Experts of a small language model.
Training: a variant of Adam for the experts, 337M tokens, 5146 steps.
Below are experts of layer 7 (counted from 0) of a mixture-of-experts language model. Rows are named router (the router's row for the expert), gate (a neuron's input weights, with its number), up (a neuron's input weights, with its number) and show model dimensions 0-159. Each number is 128 + 32 x the weight over its row's rms, rounded and kept within 0 to 255.
After each expert's rows: a language model's description of what the expert responds to; "mostly gets" lists some tokens that are sent to it at least half of the time. This comes from a sample of Wikipedia text that the model never trained on.

# expert 4
router [147 150 112 164 143  74 146 137 110 146 146 126  58 125 101 135 124  73 149 132 146 144 147 108 130  89 105 126  77 127 165 147 192 114 140 194 125 106 126 104  79  90 117 125  94 104 136  59 121 154 121 149 116 164 101  94 152  96 118 138 142 154 163  88 132 108 153  76 118  75 130 125 159 112 135 133 173 131 144 128 137  90 123  83 124 136 115 126 125 159 183  89 147  24 103 149  99  45 129 154 115 162 112 141 148 108  85 115 114 125 140 113 129  89 131  86  93 115 122 204 150 162 143 115 145 145 125 199  77 120 152 142 153 176 102 130 123 165 159 221 131 129 210 209 108 148 116  70  87 171 138 123  99 158  82 129  99 100 140 158]
gate3 [131  47 129 142  95 108 125 153 124 152 141 142 118  87 148  65 114  77 132 105 102 113 128 187 128  84 101 150 162 156 142 189 120 126 153 148 112  48 110  90  66 116 137 117 142 136  82 100 138 165 117 200 110 130 106  91 137 132 111  96 155 111 204  81 140 158  91  72 141 165 112 103 124  95 113  99  77  86 137 160  86 125 204 127  97 120 162 137 173 110 158  68 176 141  89  83 112 131 102 138 146 129 107  97 197 101 111  91  85 120 116 122 147  81 174 145 100 170  95 153 138 138  85 139 119 113  52 128 157 147  96 162 126 145  82 170 152 123  97  62 139 129 116  59  98 123 177 118 146 124  74 159 116 128 135 127 114 116 152 139]
up3 [153  84  70 158 133 122 120  85 101  96 180 103 109 110 119 168 128 144 168 123 156  93  44 144 120 118 146 115 145 124 138 107 120 102 158 127 106  95 116  84 176 130 152 121 143 157  93 138 136 122 155 168 138 106 145 136 124 112  78 119  47 121 219 107 163 134 117 108 108 159  73 110  91  82 113 109 105 153 144 175 141 191 122 125 124 134 171 150 163 161 128 149 136  94 103 102 119 123  86 140  71 208 107  84 125  98 148 121  45 144 173 102 165 146 129  94 183 171 172 118 125 129 141 144  86  73 114 137 154 138 104 132 113 137  32 123 110 159  92 133 153 115 110 107 158 109 109 151 120 124 101 193 130 141  59 113 140  54 175  97]
What it handles: Sentence ends, codes. Word-final periods (s., es., ).) plus symbols, digits and pieces inside codes, numbers, formulas and CJK or Thai names in infoboxes.
mostly gets: "s.", ".", "es.", ").", "}", "′"

# expert 3
router [109 169 125  93 116  82 143 116  74 170 148  95 104 194 138 134 100 177 137 176 154  79 132 106 149  70 148 158  81  81 120  85 120 116 134 148  80 129 140 134  99 153 109 111  97 117 207  81 126 135 142 127 135 164 135 134 181 118 100 153 107 170 126 100 104 146 113 118 164 110 188 102 145 181 112 138 179 169 166 120  88 147 134 114 102 138  86 150 144  65 120 130  88  79 131 192 152  95 192 185 137 129 158 103 129 110 124 185 132 143 138 105 162 113  49  93 149  73 145 165  81  94 139 109 158 131 157 147  85  95 154 142 156  96  97 131 158 124 120 189 118 104 183 191 116 116  87 155 119  96 173  77 136 161 130  87 169 108 118 154]
gate3 [161 117 164 138 164 160 137  93 138 186 120 104 117 143  89 201 123 130  75 111 126  58  68  92 219  82 118 144 108 129  82  74 228 171 131 168 137 142 141 144 117 163 143 141 127 159 139 108 112 144  91  85 146 160 170 162 121 116 171 152 131 105 133 124 136  65 100 116 137 138 124 160 149 106 130 157 137  66 120 124 136 122  93 157 142 107  80 104 164  78  90 113 151 101 138 170 104 160 122  96 127  82 142 163 124 116 143 124 106 158 126  77 151 137 111 148 108 110 119 127 146  42 124 187 172 134 109 130 137 127 164 119 104 167 171 129  89 149  99 176 135 134 139 175  93  50 159 120 127 107 103 149 150 195 123 155 164 195 151 157]
up3 [ 45 192 124 135 131 110  99 127 133  95 159 128 161 130 124 104 159  93 120 175 152 143 189 149 122 148  84  77 111  66 184 132 117 113 123 103 116 106 142  70  87  83 125 186 135 165 120 118 161 144  90 157 112 118 117 114 228 142 129 149  80 131 128  82 108 178 174 149 147  81 147  92  77 157 129 112  81 118 108 135 127 123 132 137 144 134 101 152  80 179 149 121 150 139  76  92 143 179 145 147 111 151  89 121 135 189 122 137 178 117 118 182  69 160 139 107 157 164 118  77 106 169 115  83 130  95 164 190 137 142 154 101 128 135 118  89 125  86  90  57 121 167 120 141 135 176 136 145 183 138 112 161 120  77 165 107 176 172 128 126]
What it handles: Word-final punctuation, table cells. Word-final pieces carrying punctuation (ation., s., Asian,) and pipes after numbers in results, census and election tables.
mostly gets: "ation.", "s.", "ers.", "es.", "y.", "–0;"

# expert 23
router [ 73 176 123 171 158  91 181 132 143 189 110 118  86 143 110 125 110 140 126 160 164 111 131 165 115  82 125 134 109 137  83  67 206  98 142 138 145 110 149 121  73 186 147 103  68  56 140 132 117 133  98 120 159 124 115 122 145 165  99 180 175 156  91 114  92 141 134 103 162 101 130 111 187 147 126 206 125 127 157 131 119 152  97 108 131 164 158 120 148  70 169 150  64 102 117 177 152  69 159 118 149 117 204 108 125 106  92 183 148 110 113 116 170 140 105 126 187 102 110 147  78 138 160 137 164 133 179 140  98 145 111 156  97 128 110 183 160 174 132 134  69  87 198 125 107 128 132 123 106 102 157 137 177  95 106 139 171 134 162 120]
gate2 [ 77 147  32 146 158  73  76 117 136 162 112 121  87 129 143  98 144 140 147 150 114 156 148 121 153 189 109 130 161 180 138 125 129 133 164 132 155 134  72  95 170 150 129 129  73 109 117 198  82 136 156 167 135 171 143 119 125 193 129  97 167 154 100 148 101  89 134 157  65 120  73 148  62 169 123 100 116  86  94 124 148 133 134 149  89 105 134 121  69 156 180 107 172 139 119 163 118 203 114 105 160  98 115 142 121 103 131  92 122 104 112 113 176 109  99 138  99 122 151 137 122 102 119  97 143 155 185  97 148 143 154  92 107 128  63 107 118 103  76  48 169 137 138 165 160 168  95 111 182 176  88 144 153  81 111 114 156 137 148 179]
up2 [117 106 141 101 183 133 145 148 165 145 141 138 143 178  97 153 112 111 155 126 156 116 171 114 193 165 107 147 167 168 134  79 123  93 155 123 131 133  85 112 123 140 104 132 150 135 105 158 128 139 146 122  92  80 110 160  90 134 116 111 160 148 130 125 131 155 169 174  90  83 105  33 154 116  90 189 148  40 134 105 105 117 164 137 105 152 189 137  74 104 139 100  95 100 117 166 126 146  89 104 119 101 112 134 113 170 141 118 152 110 140 210 149 173  96 117 142  83  68  71 200  87  84 139 113 101 126  98 160  99  90 112 125 142 121 148 105 128  90  81 121 122 137 120 116 113 101 192 153 217 186 193 117 146 118 154  71 103 153 105]
What it handles: Line breaks and verbs. Line breaks and row-starting pipes in tables and after headings, plus main verbs like was, were, is, became, played.
mostly gets: "\n", " was", "|", " were", " is", " are"

# expert 10
router [ 99 133 132 101  99 142 164 178 136 140 115  87 141 142 164 151 138 124 130  97 119  86 141 130 131 148 158 187 189 113  51  63 131 111 138 175 142 102 160 116 113 140 161 111 132  92 142  85 101 105 108 117 170  96 117  96 141 122  76  92 166 109 131 167 173 145 227  94 167  94 129  71 140 152 138 192 114 125 150 116 131 108 126  93 129 151 211 124 146 104 129 126  98 103 111 155 147 150 135 182 149  46 136 140 120 101  95 133  78 115  82 121 126 167  83 118 162 136  92 164 110 127 186 163 121 111  90 125  93  98  96 136 118 153  66 196 171 176 146 147 126  54 159 126 160 134 135 137  93 124 184 148 145  91 152 115 168  77 163  95]
gate3 [ 85 164 194 140 107 170  98 181 137 109 114 171 151  78 132  59 145 136  77  89 147 170 186 195 121 173 121 180 118 103  86  89 135 122 143 143 107 100 138 137 157 111 173 104 161 204 120 126 143 154 157 117  94  95  99  67 115 163  85  84 132 113 117 144 146 160 118 116 132  66 116 118 144 130 145 135 113 117  99 173 178 173 107 112 146 140 157 125 172 200  86 169 106 160 160 194 175 129 139 150  89 105 148 200 124 127 169 116 168 132 151 161  64 158 145 164 113 114 165 106 135 100 120 158 121 144 151 121 121 114  84 117 137 127  90 120 115  85 127  63 114 173 138 139 134 142 195 128 149 180 194 153 131  97 116 101 123 127 165 121]
up3 [163 136  89 141 157 110 108 112 153 135 116 125  54 115 103 168 141 128 143 151  85 134 232 127 157 151 139 142 129 131 157 160 106 165 114 131 105 159 140 105 111 133 142 148 161 158 135 164 114  81 171 173 109 157 118 113 163 169 102  90 125 192 158 110 141 106 117 125 115 176  85 101 145 145  93 153 182 130  79 154  76 144 183 165 155 108 147  53 137 201  99 203 157  97 113 175 127 169 202 188 103 154  93 165 148  83 125 135  83 130  64  89  96 164 136 105 127 195 124 109 144 155  98 100 125 101 135 132 142 155  97 130  86 118 176 151 155 132 115 153 125 128 121 100 111  79  64 132 102 162  57 126 117 110 140 109 117  85 125 130]
What it handles: Prepositions and verb endings. Prepositions and auxiliaries mid-sentence in running prose (of, in, to, was, for), plus verb suffixes like -ing and -ed.
mostly gets: " in", " on", " was", " for", " as", " to"

# expert 6
router [ 81 146 109 132 146 129 172 158 124 131 127 127 142 171 118 143  96 149 152  86 121  90 144 124  97 141 133 202 116 134  81  98 147  96 135 157 143 120 169 130 146 110 113 139 151  77 172  68 172  82  82 135 184  72  87 161 115 121 118 152  97 153 132 134 137 125 161 142 177 127 137  43 151 144  69 143 110 137 169  71 132 128 114  74  82 133 129  99 126  67 135 101  81 102  87 159 143 112 174 141 137  82 116  71 166 134  79 202  76 109 125  90 152 166 111 147 104 156  97 145 106 171 158  74 155 137 152 130  84  81 114 137 175  74  84 163  73 130 129 170 102  94 127 166 114  83 171 126  46 149 138  91 144 148 133 139 109 104 146 109]
gate0 [143 114 145  81 102 174 113 149 117 127  95 111 106 102 143 124 132 122 122  89 128 110 204 138 118 134 106 113  80 146 144 153 138 151  82 119 112 117 170 123 184 102 153 113 177 133 124  76 148 108 144 164 153 150 115 122 146 134  79 117 103 114 108 107 188 102 117 151 171  87 155 154 154 151 127 139 127 118 112  93 139 185 133 132 185 110 151  76 113 201 115  85 148  85 133 174 159 169 144 149 184 141  98  90 106 171 205  68 101 160  72  99 121 123 184 173 114 139  66  98 154 110 142 136 148 108  91 114  74  85 178 174 175 100 202 121 139 130 127 122 162  76 126 125 146 146  80 125 127  85 152 100  76  96  56 181 125 162 146  78]
up0 [ 73 168 188 178 180  62 143 110  81 133 171 157 103 132 101 163 104 117 131 163 172  84  94 147 122 112 186 117 106 145 129  87 147  76 166 162 142 103  95 152  41  78  78 118 118 103 158 137  89 142 128 135 116 149 160 141 142 179 150 116 141 162 145 120 158 173 134  90 159 134 187 141 112 143 124 110 149 132 171 166 118 100  61 120  81 150 138 121  65 131 127 161 142 106 122 111 103 131 126 170 137 144 111  90 126  61  73 215 168 134 121 100 161 184 151  53 139  64 141 115 164 162 114 124  96 156 105 119 122 139 146 122 142 166 101 169 132 134 131 160 131  84 129 170  85 184 100 131  98 148 122 133 160 143 153  97 184 113 108 128]
What it handles: Articles after prepositions. Articles and function words (the, a, in, of, his) in running biography prose, especially after verbs or prepositions, e.g. earned a.
mostly gets: " the", " a", " in", " The", " an", " of"

# expert 18
router [101 120 123 126  71  59 178 114 133 103 128 119  96 167 133 183  82  49 159  93 145 131 182 131 169  91  89 155 108 119 127 149 131 100 130 175  50 163 186  92 133  52  94 102  56  94 147 113  78 144 143 126 126 111 113 101 159 117 157 142 145 140 146  79 152 131 127 166 117 117 147  82 124 211 151 127 144 120 132 133 119 126 113 113  93 154 118 103 169 144 106  88 118  80 107 107 133  51 120 145 138 163 157  95 131  68 143 163  67 135  80  87 142  81  98 110  88  88  94 164 107 202  99 121 128 149 143 118  86 121 120 133 128 152 135  92 161 124  93 163 156  99 173 154 111 172 108  90  95 121 137  84  70 152 114 145 126  99 113 121]
gate3 [171  99 119 171 120  98 104 114 137 129 152 158 148 167 120  90 135 159 114 125 181 186 176 130 136 174 148 112 130 141 138 115 156  93 159 103 118 137  93 110 182 127  77 124 175 134 167 120 125 125 116 138 168  33  91  73 176 160 126 181 182 148  94 126 135  78 183 158 137 148  82 133  94 130 158 128 142 119 117 137 119 160  75 112 113 132 127 150 121 216 118  83 158 132 126  96 134  66 204 131 147  72 106 111 100 168  59 118 136 192 110 170 141 126 119 124  72 117 146  76 123  84 123 125  84 168 132  94 160 214 141 143 123 131 114 126 133  84 119  88 152  74 158  94 140 116 183 154 119 147 118 149  66 135 138 123 118  84 132 148]
up3 [115 160 103 137 147 120 159  78 169 169 148 190 154 165 131 112  85 114 114 102 147 145 140 153 102 139  66 162 151  74 156 122 121 113 103 113  36 115 160 146 148  89  86 187 122 132 122 135 165 146 196 177 182 133 100 150 145 163 101 155 170 120 145 146 105  93 102 124  98 154 111  89 119 171 143 137 124 205 122 111 123 138 121 128  78 168 197 108 144 152 131 101 116 134 102 185 129  87 202  86 140 126  91 158 125 134 101 161 121 119  80  94 178 119 114  79 117  78 121 108 162 129 111 157 112 125 133  52  86 130 191 118 164 182 141 149 101 108  63 118  85 124 125 126 137 145 130 138  72 106 120 168  71 124 113 125 124  60 112  85]
What it handles: Institutional head nouns. Key nouns in names and titles such as Party, University, War, film, album, League, School, often after the or pipes.
mostly gets: " Party", " film", " University", " War", " years", " School"